Weights of a small mixture-of-experts language model, trained from scratch on English Wikipedia.
Size: 14 layers, width 384, vocabulary 8192, 58.9M parameters.
Experts: 6 picks a token, a softmax router.
Below are experts of layer 3 (counted from 0) of a mixture-of-experts language model. Rows are named router (the router's row for the expert) and show model dimensions 336-383. Each number is 128 + 24 x the weight over its row's rms, rounded and kept within 0 to 255.
After each expert's rows: "comes before" lists some tokens at least twice as common just after its tokens as in all text. This comes from a sample of Wikipedia text that the model never trained on. Tokens count by the router's weight.

# expert 24
router [153 100 159 121 128  80 147 143 123 157 172 131 130 133 182 175 106 170 130 129 127 157 141 112 103 166 135 142 126 135  98 103 140 115 156 152  86 109 141 152 113 119 120 122 135 157 115 133]
comes before: "=", " the", "\n\n", "\n", " a", " ="

# expert 34
router [135 138 138 144 153 100 158 147 144 126 174 145 156 109 134 113 132 140 155 109 125 117 114 141 100 134 103 148 112 110 109 157 149 155 159 186  92 167 122 182 137  90  98  91 168 161 135 107]
comes before: "-", "|", "=", "The", "\n\n", "In"

# expert 2
router [155 128  99 109 117 127 130 110  96  99 120 151 101 139 112 159 109 182 113 119 114 102 110 104 161 130 121 114 137 110  98 103  94 150 127 135  92 141  91 136 129 151 154 151 112  92 141 115]
comes before: " to", " in", " a", " the", "ed", " that"

# expert 16
router [157 120 119 156 148 115 123 105 135 133  90 129 133 117 157  92 139 138  92 132 126  75 101 124 109 186 122 108 148 140 144 107 122 164 173 103 137 134 127 137 148 160 120 138 115 144 108 117]
comes before: " the", " a", " his", " their", " an", " its"

# expert 55
router [119 133 114  87 158 112 161 132 132 146 156 149  83 134 102 101 117 153 100 107 183 115 119 118 100 145 114 169 104 113 107 153 100  72 123 135 149 107  95 115 120 151 139 163 145 131 163 147]
comes before: "\n", "  ", " 0", " 1", " 2", " 3"

# expert 57
router [145  95 122 109 131 154 125  93 121 154 122 124 118 144 132 162 119 129 127 121  92 146 147 157 119 154 130 116 126 155 112 101 113  95 107 109 118 127 170 155 118 152 130 143  91 129 136 104]
comes before: "s", " |", "\n", ";", "  ", "%"

# expert 61
router [148 102  81 170 108  85 117 144 124 152 142 177 156 130 113 103  87 130 151 104 109 141 157  95 157 124 168 107 146 152 126 136 120  82 127 123  97 153 127 151  99 172 120 118 104 116 108 115]
comes before: "s", " |", "%", ";", "t", " first"

# expert 52
router [143 159 130 114 110 168  89 111 205 163 161 181 115 115  95 111 136 134 120 114  90 116 134 131 117 143 110 139 103 155 119 176  98 103 145 113 125 108 155 114 113 153 119 133  98 138  92 139]
comes before: " |", "\n", "=", ")", "s", "°"

# expert 33
router [128 124 103 156 108 127 100  94 132 181 182 129 141 134  94 115 157 111 141  96 141 125 136 122 133 122  98 116 182  87 112 152  66 179 130 126 128 142 118  86 113 103 125 115 115 108 142 161]
comes before: " of", ",", ".", " in", " and", "s"

# expert 49
router [ 90 163 134 169 147 127 129 140 170 106  58 138 160 153 139 130 166 100 108 127 134 133 168 100 116 151 144 145 116  99 120 109 155 142  81 146 144  69 147 129 160 137 125 111 105 105 120 137]
comes before: "=", "\n", "s", "\n\n", " as", "  "

# expert 56
router [135 147 135 111 159 152 146  72 121 153 135 123  89 142 132 132 146 118 145 102 142 100 127 115  98 136 102 126 118 149  92 143 120 184 134 111 173  91 126  87 119 108 165 151 127  95 137 140]
comes before: " |", ".", ",", "–", "%", ";"

# expert 0
router [115 152 167 107  90 143 120 132 128 118 139 122 141 104 127 130 173 154 110 147 126 123 136 113 130 158 124 131 132 144 121 155 133 154 139 174 159 118 143 123 158 135  94  99 138 145 119 123]
comes before: " by", " in", " to", " as", " on", " for"

# expert 28
router [124  89 160 166 169 121 144 176 158 179 127 111 113 155 112 112 151 106 102 138  90 140  96 113 105  87 117 123 101 135 122 134 174 130 161 120 112  84 144  68 108 137 128 169 172 152  85 110]
comes before: "=", "\n\n", " The", "\n", " In", " He"

# expert 6
router [142 114 101 125 142 111 141 111 103 154 162  89 148 112 124 163 142 133 182 131 135 162 132 139 123 155 135 133 131 166 161 156 105  93 154 126 109 144 136 106  98 119  93 108 123 149 123 111]
comes before: "-", "  ", ":", "\n", "%", " Total"

# expert 58
router [104 145 129  97 119 105 158 167 161 123 118 134 152 166 142 149 140 115 165 134 130 111 112 101 133 103 154 163 148 132 147 150 164 134  66 113 125 126 106 121 108 133 148 116 112  85 144 111]
comes before: "-", "|", " |", "1", "0", "2"

# expert 13
router [ 74 141 130 143 113 127 127 101 151  91 107 141 146  99 125 115 140  83 171 119 148 162  96  94 108 144 134 188  99 111  90  62 122  96 168 150 130 130 103 141 107 137 166 143 118  93  88  95]
comes before: " was", " the", " a", " is", " he", " be"

# expert 46
router [119 145 169  95 171 135 139 134 103 146 167 161 193 136  92 114  85 136 176  88 136 106 113 121  93 132  97 110 147 130 125 141 121 109 114 119 117  94 123 154  75 123  88 102 127 153 115  93]
comes before: "\n", " |", "-", "\n\n", "=", "|"

# expert 35
router [153 149 122 124 105 150 104 147  98 145 104 167 127 164 125  89 146 130 150 138 137 108 142 136 123 117 135 108 130  82 122 156 147 144 115 106 130 101 131  97 104 139 106  82 135  86 136  93]
comes before: "s", " of", " in", " and", "ing", "ed"

# expert 47
router [153 105 145 144 159  83 130 177  79 167 128 155 158 130 102 126 147 102 155 153 141  75 109 194 121 147 146 118 152  98 114 166  96 134  96 146  96 115  97 119  94 161 128 104 107  77 107 133]
comes before: " of", "s", ":", " in", " for", " ("

# expert 27
router [127 138 117  96 150  72 131 106 164  91 160  85 141 130 119 173 125 121 174 116 118 133 150 132 135 128 119 138 131 147 138 144 107 122 144 124 170 131 123 128 139 114 136 105 154 167 111 145]
comes before: " |", ")", "–", ";", "0", "}"

# expert 15
router [115 115 112  81 144 127 103 101 119 108 110  93 153 139  86 141 143 103 156 109  90 129 140 118 170 146 110  78 117  81 128 145  80 143 121 137 140 123 125 165 109 147 172 148 115  81 116 130]
comes before: " the", " be", " a", " not", " have", " been"

# expert 31
router [132  83 174 107 127 159 127 146 131 107 136 136 125 139 134 136 163 116 166  98 114 138 152  83 127 136  89  97 157  99 111 154 136 134 174 137 131 122 121  83 137 138  94 126  84 139  99 132]
comes before: ",", ")", " |", "–", ".", " –"

# expert 53
router [ 92 105 113 138 169  90 142 111 110 151 157 145 134  86 109 135 147 164 146 117 143  99 126 144 121 117 137 162 101  92 152 112  99 104 120 110 123  97  99 107 122 137 157 151 173 162 151 162]
comes before: "  ", "\n", " 0", " 1", " 2", " 3"

# expert 40
router [113 123 123 149  97 177 136 109 142  84 103 119 117 150 118  92 156 130 143 109 161 129 103 140 150 121 153 142 124 138  99 111 148 124 135 110 111  99 143 147 165 118 123 115 131 102 149 101]
comes before: " the", " and", " a", " he", " which", " but"

# expert 29
router [135 141 120 126 164  94 162 136 127 147 144 135 144 126 158 166 141 134 171 165 168 127 134 142 103 114 116 120 144 125 122 126 120 144  68 132 119 122 138  87 101  98 120 143 147 101 137 151]
comes before: " |", "|", "–", ";", ".", ")"

# expert 32
router [105 118 129 154 155  84 137 125  81 135 156 138 115 100 134 119 157  79 147 118  79 135 153 135 103  97 113 127  93 101 140 115 136 112 156 128 117 102  84 111  60  83 114 100 158 103  87 141]
comes before: ":", "=", "|", "The", "cc", "In"

# expert 43
router [149 120 102 146 119  95 100 122 133 116 144 127 123 155 108 120 141 149 136 168 147 100 133 133 136 113 106 131 113 129 115 147 133 158 114 117 113 101 117 122 155 104 119 107 120 109 155 107]
comes before: " of", ",", ".", "s", " in", " and"

# expert 44
router [163  87 117 163 147 153 111 108 145  86 143 147 125 132  98 135 132 163 133 113 120 127  93 148  83 106 146 146 122 162 122 110 102 156 127 150 163 116 156 150  80 112  89 126 106 105 123 121]
comes before: ",", " of", " and", ".", " in", " to"

# expert 37
router [130  93 113 155 115 143 122 127 140 114  90  83 136 137 128 109 148 117 119 122 145 152 106 104 149  91 169 170 148 144 149 112 123 134 106  92 130 121 124 140 171 140 119 111  94 129 151 128]
comes before: " the", " a", " and", " he", " which", " but"